python train.py --n_layer=16 --d_model=128 --n_experts=256 --experts_per_token=8 --d_expert=32 --d_shared_expert=64 --activation="swiglu" --moe_layers=[2, 3, 4, 5, 6, 7, 8, 9, 10, 11, 12, 13, 14, 15] --router_score="softmax" --normalize_top_k=false --routed_scale=5.66 --balance_loss=0.00073 --balance_bias=true --router_z_loss=0.001 --shared_expert_gate=true --init_std_router=0.0224 --lr_router=0.000921 --vocab_size=14526 --norm="rmsnorm" --norm_eps=1e-06 --tie_embeddings="early" --optimizer="muon_variant" --lr=0.00288 --beta1=0.95 --batch_tokens=[16384, 32768] --seq_len=256 --train_tokens=240700000 --steps=10116 --dataset="wikipedia_en"
Below are experts of layer 13 (counted from 0) of a mixture-of-experts language model. Rows are named down (a neuron's output weights, with its number) and show model dimensions 0-127. Each number is 500 + 50 x the weight over its row's rms, rounded and kept within 0 to 999. Numbers have three digits each.
Before each expert's rows: "comes before" lists some tokens at least twice as common just after its tokens as in all text. This comes from a sample of Wikipedia text that the model never trained on. Tokens count by the router's weight.

# expert 25
comes before: ".", ".\n\n", ",", " |\n", " were", " and"
down0:557473408436500472486493441506554448463535407574461553575483478494487525601468565472484542439488564475461430554634513487506572514526428475531582542529408516544576498527520500410545540510524518562487462531526561614539510518521515578446432559507440461547493471504517493532561500484507520501534633501504605450468379513568497489537586402524515436475523518525432523468586470491564494554527
down1:437466452520486507464500470505494474469520501474442504546478478530575514459480516390531386537324367504502551561563427506521529421420521526505465554482521436526531511540530591457453463595477523461512512421463473483448436474404419513535437526527536439508508603601554511509564504560552526537479470479470471425577441401500553551476525480509409521525535495459465460458517483547500567432535
down2:482491501434467530494524487448439528585564498524468528486405478485482462533462378466450402463467437476514526507422440448511493519402494336651541457471488496517570462546519433509439593514425553491576590483389556506457515397513524488525527521480619545491467520445522421486522516496545480440486476511437521564558499498530575510475506520553538446508515485584521499508549551525419525460499
down3:446535425455440464491475522589438474518530467522606502434463462623416539527531429522543629487492475374478554498523508495464546519586434477546524485474480447479520532404505563450556590503480470423540407493646493424421560446503519526454498528528539485495449484477466432588480441502473521502557538502451527515525497509487445518473510410504592508528506425437483458550501505525571492479598
down4:446414470630469509461470570509554503605464454565441416506542513519494501567461524531427487471440519495564583538568498565530464480510548424478571503486529482462481463479496518492523440499538533439509524442505503526490545403571437445509509438497594567592514501467423505517409523451529517482485531516532442547496525447480441403603533528605511488578455511431537482543527568557465529587642
down5:542442506520565487486497467509623521355475401430435567488518487491477535459399540491432517488529486492503510535511511506506520405549433512518506526348577437405510509491510530559485639519517528521502566495565475411422508539492491453450591530525462464533420487517495481544439478497450509564572478558449503473494503531587571575529517502509517440575543600542472485550460496519451541430432
down6:523534551560569480539497493504487546561513517586605513529508414487468470550519484593514561459587476535477452454485585528481509466498575439469494522505537508521478433482478471452427616446411485521490622587566489584453396496520600448539382455477537532467495478447510488505535536529515538562514478551573416550598562477438412481588486532540562476448523448508510520502552511520487401444520
down7:531607500479501558593518539443470530560406475523503561471467499531450419471521445551565469429494509503466440517423521542522541504492472586564491425458534552515556501593500579535522518513507519511419463512508644522517412509499445636519518476527623511519427476607526441459483489588477501495474540556507543512548521480539485490453530544562478622545486538479569459600408418509486508486518
down8:478491582473579474531481405499531501524580523581488510446559479524547460490378575339533486459541487507462439518473449544538483580523573509528531568494489553495533493545498399528438469392494461533579483546540493497405558584481396488458538488441401465489492483539495561566484581494548436480529555463504499488484584519439476506502499485540611504472603570492454566456486462469553496432502
down9:400420450445497585484456522518608485443600558470525462500498497489520434482484492525495481554533515517459534449448429591462556508503506606494594500539481525559536501496499425404572489494449485544541643476474512533499423490511544471492507523565467357474527525489533498361569535478504534552466538568549546519521423578435540471498561520503455427529496502463437520573542527480586431559463
down10:446499520490425550575557500545548537516490488569542578428586472498507462485539498412512526470448527534488497435530505584438341444542503507470469461488448546559468530441491527424477518506500432494439517502377475617480517562472443503471533547523560449491462433589463537495433618511402596511459527461546452513500545469408498487516565504456537529560407463599529533544458529524463488449560
down11:533422541526577473616487492443439577471529455552511533524628605546464525476463506443524568530617482541437522578471433534526459461491534524473408511546513543545547448499605533471509508437576424582502418521374527465461476514536510474448494441565512479542559465531424511478419466491477509568523518512503613446487418512518503575489484461512464503466417546528448510486410456508528433495449
down12:512544420426515468483574431558585480498567501544569585503529452535436473542531527559444500493557554523562454499481480423484529464567450557467551542518475475482445555451520455479501469434521522426617417397457546416437550478461433431487482482475428535412507563552464563456528495400535474562382503501486507470491520486455421533436539528457424518536512523579557499595498488430557501433432
down13:441518472476504575493514483543446490461397502477509455430572520467552436465475520451500591436508500562444479534594463476405454566482514531430528505438453419532391485490527460574535490467412411605557546542542396603495488453479465507499488490556565533449598429571584584503568456551554564504540471529508484560446566521552562464477493502529502444519500511503526532488417527424507543475411
down14:518455549399481482451458553538499460468487565501460555601426429553498517433502500501512552405514512484465469487522446467556497440509527490513423561430573497507566430480421488386578431469536545471534425520516499482483371469384486452482479509431493554520575553465565478560517507456470487457518569474516501458531512462443498513473520586483578518427613475552426472468374424523434452466548
down15:509638524521397525603477513565476448547569466493514544523510460536439522522510456480569491505519580475502419479478486571541472439494512620520588535491483437473603473466560495462546582501463466519522489582503413407458550449533479501613436503599505403505523438440483437583546488543444404493552536531541486450452546428522490476487555444516570496429450522498533541575527517556466467481525

# expert 36
comes before: " the", " a", " his", " this", "\"", " her"
down0:452451505515536586485501506444552483524545550568549470505411486519483437576589538533482484496521505409493625519480581544539547566589418514527523613467518437491546482460540580433543479549502538512519426439419418485577424466542508444455524534563538494498532535442491481535558509431549520476516565520534464500533579519533561542425561432504456496491544444516447374502502532526608590524424
down1:482563480488450491513537506533602473501544544489420459582488478479537546552545458406425508536447541487612482529441505538494501579541540482445551557485410554480434522491531453544481469507506531514561440458499560423489506498518410497636523489527420459514513574511466478507507366612415527473373513530457490390544498470566508489511489455431437497547481467539619466505503448526451410527518
down2:522531508416503420545493495398514484459545485480499501443436439473503470456394458506396560536467460405470504535543504544564509617530513516507383569446558585513519474483497507533513436506452545503512558415567616478453571493505533533573519539535471539467576457491526510469437508480519442516524534424426458484512518532536351431449480554427487460571545506523552548405447420476440526536472
down3:452429608445547499652574507543473485468413566537533463563526494462470432372444508485451523465475547491536504575488492536471434485433506446585518487486534502581446486516479389517463479468640496480582508572472524502530473410491572407554465375537484552492532497546489558510450549501424494476488512576587514438502541509534506533422525503510534462461541583498479512516526498488533419556483
down4:531459514492508487643597458508456557395530516414594468536421536521498486443469461433581539388399480530484525372502508566457400504499471558456507587510540528507464477507481524436529491562505526494510517465538510457484511441464474572513443436469475575470516477519527612520532455524521497464523520558493530499433512527441502467489472643467406457536446491514476516392534492540431412440512
down5:434501461511535471465411512474483490373559440433504416548526581486472501454411549566491522395497493582575515557519448514481498513506532488456501419530448460442428623498469489489521506514437459563501497649560501437608410592557545418426504482502508540453514485437592437527567499498518480474497522504469478460495507545491565526555503511499471559485610396471525508522492522546491444574476
down6:468562525511508440578471510479478528509404425448549500536523464454531549492488487423579576538522536498528597524491550502423541515532598558560421536353486509508589453472446600444502491528561442494550563550488395550504513551471455524449525479506471441542520516500447506521538467532571331536409499558434537412446523514435487546490441422498576571531519543463482473526482506499475492502564
down7:574578474637524471510433565557489506406574572548512501485523583508508586501495492490541538528457548458463435547517436448526502495493453513482372421469607503507548546544463566441481563476503528435461586561517503567339550454509515489461550511569449451557508542556493481479535414532479482448462460444492442481459470496403503433559460493462465482418517490451541528481456532505384527506526
down8:503390416504413517441485528497489571527494498500465525522421456528475469520513605541456537566479509455546481506503516509505465434518594492429614510495461458442429498363506528441526520464530568506619513494577462493500453485549511589533481455570540518428490526476512475495541519511541370417578474430505504436448585539473537482515469440526590511489424400495536490481509473550465618517413
down9:471519509600499427488556633472487417534528523549593404528601572460495425493480484468426414553458536518488488488506546484498433506419507514461533452449561460439479538476443598508458489432448474507411505639514490474539467511488532453538466511451537520500541467474487578449450501538600659586523488477423513456535470508496473484552474452508476525533573583541555556512474582550526481495499
down10:521554516437540539480476509451530568479403489547516569496516529463491490512504491473520462569487500498421557561370477486424522579503540418408451480558463479493464427565582518523460475513435461458471498471466531529530487369450396510473508603511495554477583625446490549502544524493512453574487425404556558440583468494453455442440482453512525491531527494447496528529492542577591518454380
down11:477536543499479512466562545470464485494526480539494481504585466544416429496466469442502475434568553595567436493513521556516494512519572542587518521493530489428490485520523532431523463525481477549509624544510497556433365528521418477488498535383518398537434448436527502511543509529469517535521515424522545480523455469557605349480578503471552567485409546431494513507496538605563585416509
down12:499447515479531597378494492459517404521523414553511490468407508531505533538515495526485484540482520528615497496478545534527531628470503460482555567452505481531496411491551487518435555504521550550439444544409559549547574491478505483519594537463425494524503433544462488471500576560479413494598463516505565532377387542486499518536520574532556433449468504543622534575461519540442437476467
down13:494540511494558559511458432475555586575444486593576503570461472507454341513554470554507508553493577449502478533499534516460471590441568462548489534466470520519464609438423496512506492450445449541450505415549547419457535497606480560462525489602486423482486503486408566541504600444472522536489527478400429494491514518480537471550487517414457452484385546543504437530502432483533528535460
down14:468577572536436574561433469509511440534571493555503516543506379449579524520469483553506518481549550474521434542477535542467543504516399601512533567454559518470535472505391457543462455473481556483546520528531414477468475518460517480454515519561401389495431512483365516570558512479497625451525567540473533494500533499548488545458499423457436532562512407469463489434536502558384483460457
down15:504492479553566494485515529518549496551536556515516486481408561454459510524455445487571518520561459520506543551552513496480513479475528510501428493452518639447481420506537564598449515382559587534449486545394487476530579587588532539499418465548527529515547563385469509492534535501425455395524476516527494418462456462560486501462445546512468467584582444522485447481528619466448459504386

# expert 49
comes before: ".", ",", " and", ".\n\n", " in", " ("
down0:560481515478549457516529383544516559528498443529477358534486482519500547430501497603479509504582441503585485482537513578524369506456536460458545556528532538442535476604503525559547495481438428468542538530538571470453523524513497475418479462511480436575482375493536503547510398576584439490536466539540513458511538512528486547538570542474472517533509385518493464500496377485474489516631
down1:497460454407450513511530580520459551544384473519540413523456474527469414471406559451368569504514518479573513631451494469498450538562425484534427558493549509505535530527480555469444501512545532525514534520464506463437518522494540620527432516534518493419464579415493501466463631448507453485483505442517527454501507519558477480467428459540397550438423406519420491475482508526570493447541
down2:564511582463583473508466523374494544520507480532545513461541492487568504486462495459456576538613581475408464530510509423562487635527572567517490477479461467516513587427518512476520509498435537510516440508598475410480505491502524473534540615488425419533499465467525546421526504417515510461509500531509649534509664512445499511507474508472462462501555500433493583577449512457518508517556
down3:492509492487549526443484510441467530494565509481447472370478471513528479481558537521514412461421518410434528550544435533454537530455527547446519523451494430538484502491521493490483499498437398548478390578502479496522450518634486450430552464482554486480426603500494379559528465458518427461516534403623434500505499461566423513469498538495444545565547515465440438566479451370572502504506
down4:472506582462498434446556495542424461463486471443548601515425415505518498486657542478493520445492437452511524441498439585483419490561497426517507530508518429502484582504556459510524424357523577513474514557470539431458423455530577470526592484474546563532523540564578520502393435523408551513411489506452498514509534475538514498519461489557537528499448561535491502507500435498490600581440
down5:508474471519453595394571563514450462510497442368485552590522445412548516485593566513502497422485572495454517522505520493457438428483518489400501509507470455541512476547428551444511537498580481489545450475520522528558517637494459490538454533606567506502439474521516522532560551574538545507593513540479579499462519433511562554504427539483500488515385489477439581518530490443528543388566
down6:479482519503608489411475592487457547492453589503437489479420497543417463445443583473545455510563517466441559428404511449512565546517518447546467519515504509440517506607503480489501453476551539479622587496497556543490502553528576498479509432488485496486405494424497522442412465436466515530498390538614410444495461565468552489516500477504551548534525519526492543525531618406506446411503
down7:482465503546531453418515447530433429517511566415541553564559495510447494495489405534605499493594489472537567479586474512527525474345526534482493480471513454594503511531553534569467476488562623444528547485549530422517573525537439469472491455535489486490620453463566404520613474577505454509510398521473532460552477428435501480487481455515499504438499485420570515496483430563516547434536
down8:464527483483522615459533521568521496439500499479556440529546466457445369473518578493574462450454480475454543468563489540497530499512341452495505542534529479431458514459506468459489512616480426440416485393478519485539483512585488426606484581454523566524543574475473516493482526459508518446518379510507460411544559486470511456453531544527466413422561582432501458426530499470567507467457
down9:470523472521512427500413571495558494480407455515484494528552455499441443547499485475520537596529596439612458597515519446541470420494528391628530436577538513479563474474527498398508600510440536413559481542457509519513443470443481480433475483425481485519454470523581485482451522465442513607461479419449566481451540549514499496462464557523447477524416413511476534447407492479417526495511
down10:571518477495494543430562532458418489458490521463495527444477481537500501508495463435462400474448473446395513502512487492491561522493425410504423453473424436507472469516441478472549574522515605427421466409542523480463527523552437539617489538520442489609512548488508581493459380556531506487443459489662560454487467598489411517462508530558495483494603552516528513510450459466568539456507
down11:613505520553482486386463543496492487587542582456497462457365543504455525546488480477555335619442514466445479542517489580485497451566442543515470528398469541460538523552493507466538453538534492494516500514520552426466520506539501490514528534449558387409422516523534507471498490424513482533539562518542439491459444541434459495466485614522477482526556558527534563497531568551503361506498
down12:552488459564511505445488527512421484460464514485422481480544555458390580487575543465530424469526530512446436433473475513520498585480558410492550498541569589542477501558547454474460454493511397602445568480504541450511501437532530475406456470443487515612474461514462426500517567509530586411496512500503552604486504444517399464491540479496367472500366493514422535487432475490528446514487
down13:538489496538417493482444566530420489539519497503427509564497564572409457495527540485523475536529578460480536440511540492454500589506456528516542542540565469463462546563495572483557506507473487420450471424503435458453585427545412522515495513538558408526509513467579473588396407549491669534483481349541581496477474552507439484520575474424475467519523464465530544528537468423512538501537
down14:551561456440525568485562532506504493613554602437454535510570534433464471489549431567552426495451545445443445477533546487471559502530532505472425536514436428536528573480518505585453528498544478507572529525565497503570485553428539541541453547450480541523393406379446492491497481426555517515500523647453372450519547522410466521496514501444495542479421486488498495466479491534440498540412
down15:444353559449471444453451518490448528504457461515589599465476479504494541505458427486499440532486479560531532549465459505504492472507545479453474515477495500526533493511452510453525519478481597550470517480482430517533518514376401521467531423523548451437416542455534407545573350543521499460403562441452486494583385470569514507605515553485532505456590522516501500590586497536578505509497

# expert 226
comes before: " the", " ", " his", " a", " this", " its"
down0:533468411474470541506497446533504602373632444484377493452440489508462463609502532548441606564487506501486539473535566527503563562460448495385447422496474479518538432457539467414464521530466521494472476517571504509530473510462468525457523529598509560470537390475478467525494514579480440489464553496506496570503579569481545443475571444559522504533581498458567463481542485563540542401468
down1:490466527495459499575532474456515573551540521527482480429465389483498532493513431557517455543530413533510521510468430532566568508494402501532566476502449480387522432514484416452429517495451627473585604495441429478490550452471533610467469504428442563542504583536525506457543525503489481504456404554509488415561454512574486568519439474510514418398468425471474425516567540448543561499456
down2:417502520451491404557505479548458493443499542459452440467504545559593570458471465516523566493498447432521582573527446461503458532509383413456458416528560557514529469481466568476489512476511457538553515463492470481499507483558549472545461475520449499421438528525474449432489432501547521474459445425464499494502521481410433449625481373547541423449522492453485569612518438384567557571491
down3:420444516485505516480532515419535422456436494521505456486506483486400530508451435524512571513476513576460552563382438464471516640447565477478492495428537554465441447544519447521411494485484548402489552464503553527493446475516581642506549543471599558511392548471481489436504496547528509528538538419415532557522436454477443564508509489616600535495549508536531499525535490547456560526506
down4:519547579545469498505609486522392539513492541549599511470440579525490482562495531461431470514462501600531452526496449494488483484507483528462541506512427395466411546513431478601453546530420508608451555564541510489500591511536626456474426450528536517480513418433600601552469484448463452622402430485431487506425485540559533529531514516505481552465498499494513454512482532481431505511508
down5:429526468565498459541496511514393520564487488481530482427557514484538380496498470565481534471487582486471496476379494489454422546478444458518493439515440470570528524474518567532459527532578490443433610597473449547549462502512474434467560466505585454505347554490562521455549472590506484497504443437434537622531556477432576495538469430459520491538421510540485573443468462539564538493461
down6:517504478606540475552482545584575492538544523511579566467584431482573582477524549450452539501483542474461503456449552423474432509501608547529503411535427423413430586521484548492493447522527617514440489495593430468574491520473563535433428417534519529501458462531569481472545446468525461499498513483444497421510540533391431535471458452554549513539409417492438558483508515490561508528461
down7:613501580541450528469563503547497497489477580467476556486503541471579452463548441499472444448470573492467654460462539397510473506448441536447481515525436553450538580500536472436373484434503492450531533502495463442484563489570532575545536461528507533454404468517538639479496452430434450539539479509554433524483449566525433440536517537491566552481524486524485428485496439440423447483588
down8:420483609514462531623446468530542518548594497499505454615619469435525516421527492488509398370450532452403556440485510512515449523449395466482515550549493496509506433584537445473543482500533437588558492568490482435540517413555498506539507489491538455431480527508476533524504494460487440495529578529424497490508471493528369483456529524487514424564525516535488436481536542496455453444599
down9:502566535502461541594663491503625647553615521546462518523478504426489618510461530430528462442550508497533443458514548523482437454442515460443432545468501425453429534476502434444581530420478548522468539448473514505590589490505463453577522421410469465440514520452543480517465532459498540483530522462464566526487554472505473471517440447534458464489570495525532395531497510540487486467496
down10:522473527567570454540471557495472522541532500503387480406551560448453448439505510544543561487458527612474437455471577553521602405564469481528419394504512448518531512524468487538480431503547451604480593546446490387433508524445501489471437466510439581531466496423488449534567496443492560457483470507547520524588500498459537543546463490429482467496513585538486631471510489511475473388524
down11:527533528502557441413434476543479569530470474472498556442583483474504478516422545553407604536484531460572526537477455513445490440580534394485533433481493457502489501425565492478533593530427495549488590520606470581481489471459528431506545476491518511564514552684544498565568511522523512618490541547556452573542505533443549410480525461494520464498515512470406449517483435445526493540463
down12:537495486523494479497455564462528525519555529602646532426525550474465538419471476420487504490574584484510539511479447480386464481507498513460593455454532493453548480446475524527537557471431488407440428509501408569404513479492484563519453511545622529531489539511547588436538452509599546519544465497457389587538482569476482520446421492491581451506622512525465496509516534501514430500557
down13:527451422446505556468419504518465435482466470454456489524608388579410495545494507448543437468466526401452500438540505502522465488505508496505546375493491431466520418437485471515525502376548494478468481452392476506502550519497567480512447538499448540469505441434434413381530470514468477411442512564507479491509551510561451398514509473526537503545551616480447467505570542509451557425412
down14:386488449515443480424529574516345468552496495487460424470521464586450487406550506439507512479556615452428475440450460461520473458529556445447484492467540543391477506478563573491560514465551515569446543427463503490542417538468487485459395546555500553518539610506546454446504471478521504524547382526501451538501500541544454575475482430552511490533524487502483509562599542432563521500559
down15:495477458571495518486425543481446503501522486494480417515492464429480488433455519525532433409467487425512396451461414464490454497556479552560483635612451527454579461438489518499455519487507542436604445550500549462568471431524443370409521492492569431506485495553598495467504427402464512519560606536486549519512457415494471574536480450482474574476475483586473416521521524525504507487471

# expert 120
comes before: "1", " a", "born", "2", "The", "American"
down0:511383497396463546536489549500550593592536502519497514572498464479596492403477443469475494548490508485521581557552554499503477446464406494509540489542530547488480529545458517557571526427486528555573597548517548541432569508468411636455468547537592509542489502434514494495493457559548581411495447447480488537500477538580551463563487468526519450519641429483457521589472442521534517525493
down1:562522563561600499530479554449517517487409474550447466506530526511348384460527526528508507451537429613487515550423446526566536478420564545541485456566550510487524540568491583434497507554472477518576496500453419479495451485505489600476489477436525547560565497600513500526406491540508457470498545509513486550573538500483499434525531581490470514503397528499450514625458571458410516538570
down2:425500479499595554537463401509468452457552543542441469495557459482575479526583507509510505418485528521477472543521470430453568469550561529418503513484502514413420549505542503514561544451434489527572458449520418453580509640470443356528441544448506453492544582499489493538537453514564441568524469451469500524349516519595434560430437509428480458509506516532514493487502498565469568465505
down3:524520610424502472527467483462530451513489474468495495503564525589439463452573491510473431449450536485498480493539516483520457525557548517562481510520459502425461527454538488524496513511552495552397534504457622495573449473494493480436462479457430451474419499511637513439381407527459425519527542442521517417473581554438510548511558414566534556425484559518531569470439594605390445518498
down4:483520490478454541439472467517525492467517510495465518394525528405430499524504610450420485511474596444508545495446514515455465596509505480376452487500506497515495499545440523563511515480520521457525485525396477579443504415499549530470504415526527433536520454520510437555576354387407490488535517519463410543558455628532530457469500402509560450478546542535430439477564484595476485468462
down5:467461475515445521466458541551468585438629466431504463470542513557485466521415474511495547495403477490479543564522505487524504420510546455547564531566431521512450491492530439489527500469573439417523460529527541409574484517521378523487452468527426468521462506477395527557462547454585460560437546474456445527567378566501435458498627474474527489510510419494542443549513507473499602503385
down6:506527663559576501533511464412562514504545534437493522425536591564443382531520548564472501529505550522457491480446519494548387469455419534491481512476552503442617537451546576566548508540468457500451462503491545545528510480452502487500524579505518517530545551513510528575498479424528507589474541502468509464555617531548553522456488549453575523480585512512505521441527522441393442544630
down7:476459531417512513517509408457479390463422537524501453539499536483543461530538594457521415454565549500460396523521465505531557449556515386574570600460537478551517397554529485433523517517437577498566599421446429462485437498520527453474567489508502525522411462496512518534568542507495550474508491485581513551524486482501497453329534530496488547543493518528488461481487486508535356577515
down8:502507513520480476549527524492494497625465496555528458522514393565389516406580525528431416550575497494466693574522511472475533508472528545424450519476468485508464566495449429457450506555485602439577485527489565494458518529530448493502443554536417484543598463502415571546506449492514486491521529465412470470572514530533509509552537525519492379484450519590453503469490415502534439529481
down9:440505496455465604501529653510442519525526486507453546545519539529483464423552483561488497503524425465506513439470413500449476583555460512513546562479546530425540515527511503424437502480485480443403469488409598484554481483471509516505532438466538484485416472522388493413560509487439507459480484498444508558596533538458585481521450522430557368532582456503389563456561504510500454452401
down10:462539495542472497379464579496538439515519505568411585489380547528416477486534531475541462456479432510479537501446513458494468537428654495468523531523547483518441457539517493499440564532372495514523490474398549539448440578460491563472530546477445452485523518468521428494457488513522471545536407624541501409446526474500449527397453472558559436484470463440603505551560494474445527465504
down11:504513598534470574516527475522512471435523510564520533487516456578554498488511477484531511476515464497492449496489420468517555423544566478428571475516515519548430471407598477504512441431489409558427543434458350576577484525500536531511465512539597495567543437548454467523431400465564484420398503453444436538458541443539531471481509492490538460428599528452533488481497550510525397385472
down12:558447591608476469546536477452500528436457539537452517532458565546550671462477510494439472449445441518513551451525477527494446454567610414470509562533437512444453481438451522446488434483624533620494518412595448452460457500488530476492560471386471502492452431499583461556533390465524509573501411452465464456518511528466484575481527508517538502488454512477521518506474498476474552490531
down13:557552541570491521537447439542470493478483555591566446386555600507453486431547453521477488482443528505504481480464513471470538459531485466529421452462663559470518513640503478424499455483434550490451481425478447482553477530504502439497537474319481460456517499529569514444407444492449548424529434511515435551520477557509520511489608532568500440480487496481496448491575544442519505556503
down14:573551553507523506631448443490497516452464545602551562430495518478426438468559490519590514554564524530414489496418457462477488458516403476541598525512539486521504492534518454532537442484569460505495513422530544604500576500470471494539491497475432515413496434428512532515481571461489430510511588526479348555450487566661523457517513539480470536533507558407530513563460549488498511445509
down15:496526529552522423538520484464465425517503475556440491456556471512575542421586488497398455492551507550522586581425508540532533497517474525421485453572528516538526543532526523475526558588501492475494392491576510510480471631466485593495477574539460492497526424517518426561500483432495498527494607541508442511493546419417457586465501523580481547485531511425588405425583411486433423551510

# expert 12
comes before: "1", "2", "born", "R", "loan", "C"
down0:529605537626504529459375497515461508548531467507398578528512485444581559608509441467437531508499493600525423530468508541508412473581510538461523576549548472489539452462530455410518482498466531519547435473473465580431534515517527425433528521377580443458505484448472475451479516525526451489449496521393424530442524535540468466573497540450517512495507549405523567463527414492542530443524
down1:484514490518437504480514540540540485508459512424530611533447570502528484590468541511433443585502475501515532481494562538587535421461501478444473495603534475516517457493513566498470499460451483441439471460445497458607539457465573427530601407520493565472503505638528531583516511528423574462487499453553475490549556421546414517443590549504485471624395464493509561441517523513442500468406
down2:434553455486454541474590522564452520493462520576538502552540537430440553482529482574502477485480525396461489498556463500539557555534547530393485511490460506508510592496442463520490482473511586483500427464520452399464562510507569531537569486469384546406524517484552499443532414512565541517552501415620562520519551582518499589533501539519557457457587424434486455516478547418426455583577
down3:481546479461516491421505521573477482570476511517472429514496483423503493478506521468524553521544452466507457478489526441478441421521535554562590439514538494467446516578511512539434530533526517553626504451444431464539510458468520385398473499501501585523516533516513475521418360517608537617390600561500438550497513481506510516444410333498485533480509556501504425506532500556469542517535
down4:452457503553515456610525420423483534507495472452469537476433439412515588445498448436413645495525410571489473455487491527484560451464444608504563667503538545441429530539492431575567488469578576555389519494496465521547511540496476536469513543462439483454567525527522572516412511452486503532517541519420513563454509559550513469570501502507490534485498490422528435542491465519494514491538
down5:492553450591547533572480484500554424455460506578359520412562505467474558526550501503498480491492411586580472527545409520451539519535533488415546486485486550487525486527530521475448512510532471510489477524518458487531475491587453497552490452558427503537614438546436505525536612472469586457508595465474424537442490409434422547451486521397460516436555486493478661464532512461512485459489
down6:580533522452512473431488492529450404586531519466492460522434503472518543589478567397425549486590462586545450551514447508466469544514477472522516447534515484564498428495519552487438487528528476517507497430474432499503466515435510492493498475536485445628499410597530426544588489509521428539483572469513569569490499440518484433474467511432479547534371535564590505574427451587491476635480
down7:460428499497505552535477548602484505568483576484518558484412553464528515587511413497547490449546548451473490478447502558486516459431541409523536434453560492440406508418514448526548496506517436489505466460463437460526510388578442497699500515607500554440514507459463512526583490534454507507429527494428541506581557535514473461481539468526573439475543495542484479468406503458471530455397
down8:516531582548517405571527501502550483557445599500546509523518405534500466454549462573513480503450486519437461512502438481489619455464507510539475558424500432520494530520479480504433502478459553491525449458481580490434614421419495464479540555561578404468464570553466493479477528555489527577487480463523565516597448517535567441512527423471348568506585520524489435474481589528503395471552
down9:462477546539487504486550516405464459435530506459582457498442529494508457534495451505450478565425478437533480466508483499457503567503463461532559509495388511549517466491457437463525498499442583555618469573625415476531594495551471488464420454511541435594459548478443549538565498502441540448589484438536431438548596606579535505582476522453448573436526481469473408585492503449525473509522
down10:509524492481542540499471440553397478387483530474470446495502542465475503439523510534531500514516513501527462520557426531529502529570584488478450455520440536480473494496518496410415507584496466543438531500528607457500440632465420541451549481557531484421572504507656444501454494569489447498564446436521523547503473501463681554493486483579543553456490444524563517497593397557503520514497
down11:541520462516529606497492538567412423439544518450497513547446550542407498502555477405493491531370474476557436531522543531527475537490510461488433516566483456540517590500544533445461495588597480470497514503370561522428426519415519574526525471596613520488495564498473543477526481607430548511489481469515419504569553484537607491531458488522439578526570483467428424483528486504473519482548
down12:522536522460476482514508517471583470524618504452520443420494667458487534451537499550485454502436470471444440564542549466564503567469422417412466505532466566527500515411462479447461426472539497506536488363547419523472497468499514499467559440417472461488497551536465478357496454504475509510532556439458385487579568492525493487481510557506432550559579493551503536527511506528558457542397
down13:501477550513510405499431442433363529508486468447463569490594508507525462491612461489472444551455562590534450519565494480519539546393495445646433496449496520514415484531521508523584484467457486486512543493453548559576515484540536398504534476470547561535474433475515571461483465462504425391533458493569557431510516473488495470559464592538433453474544566493499600505504554422448482518540
down14:513499513476484609513515440528440469444532550487540484572558422581546526500469461506437487490621506545444566565465532496513457335455542486407504426476455562434425470479439474527406509449556390483422545516530391495442479487521432526489525556500551569525446586490412471505539507453428388484503465461479456503569539525470526573484466526467539525458469539502562496511459526490582527569504
down15:529526507533543498471519416462461478584375503530420477531513498538555522469469548478417489539495513477481577462466491495496584514534533570542526625466518554461512450550525541546495465514450534519597467580337605376551539448521497552507568552489513523479470411520446513369514459466437452445516561570451441548528448473490472542432544479480437469442574544513465515460499504501600505500491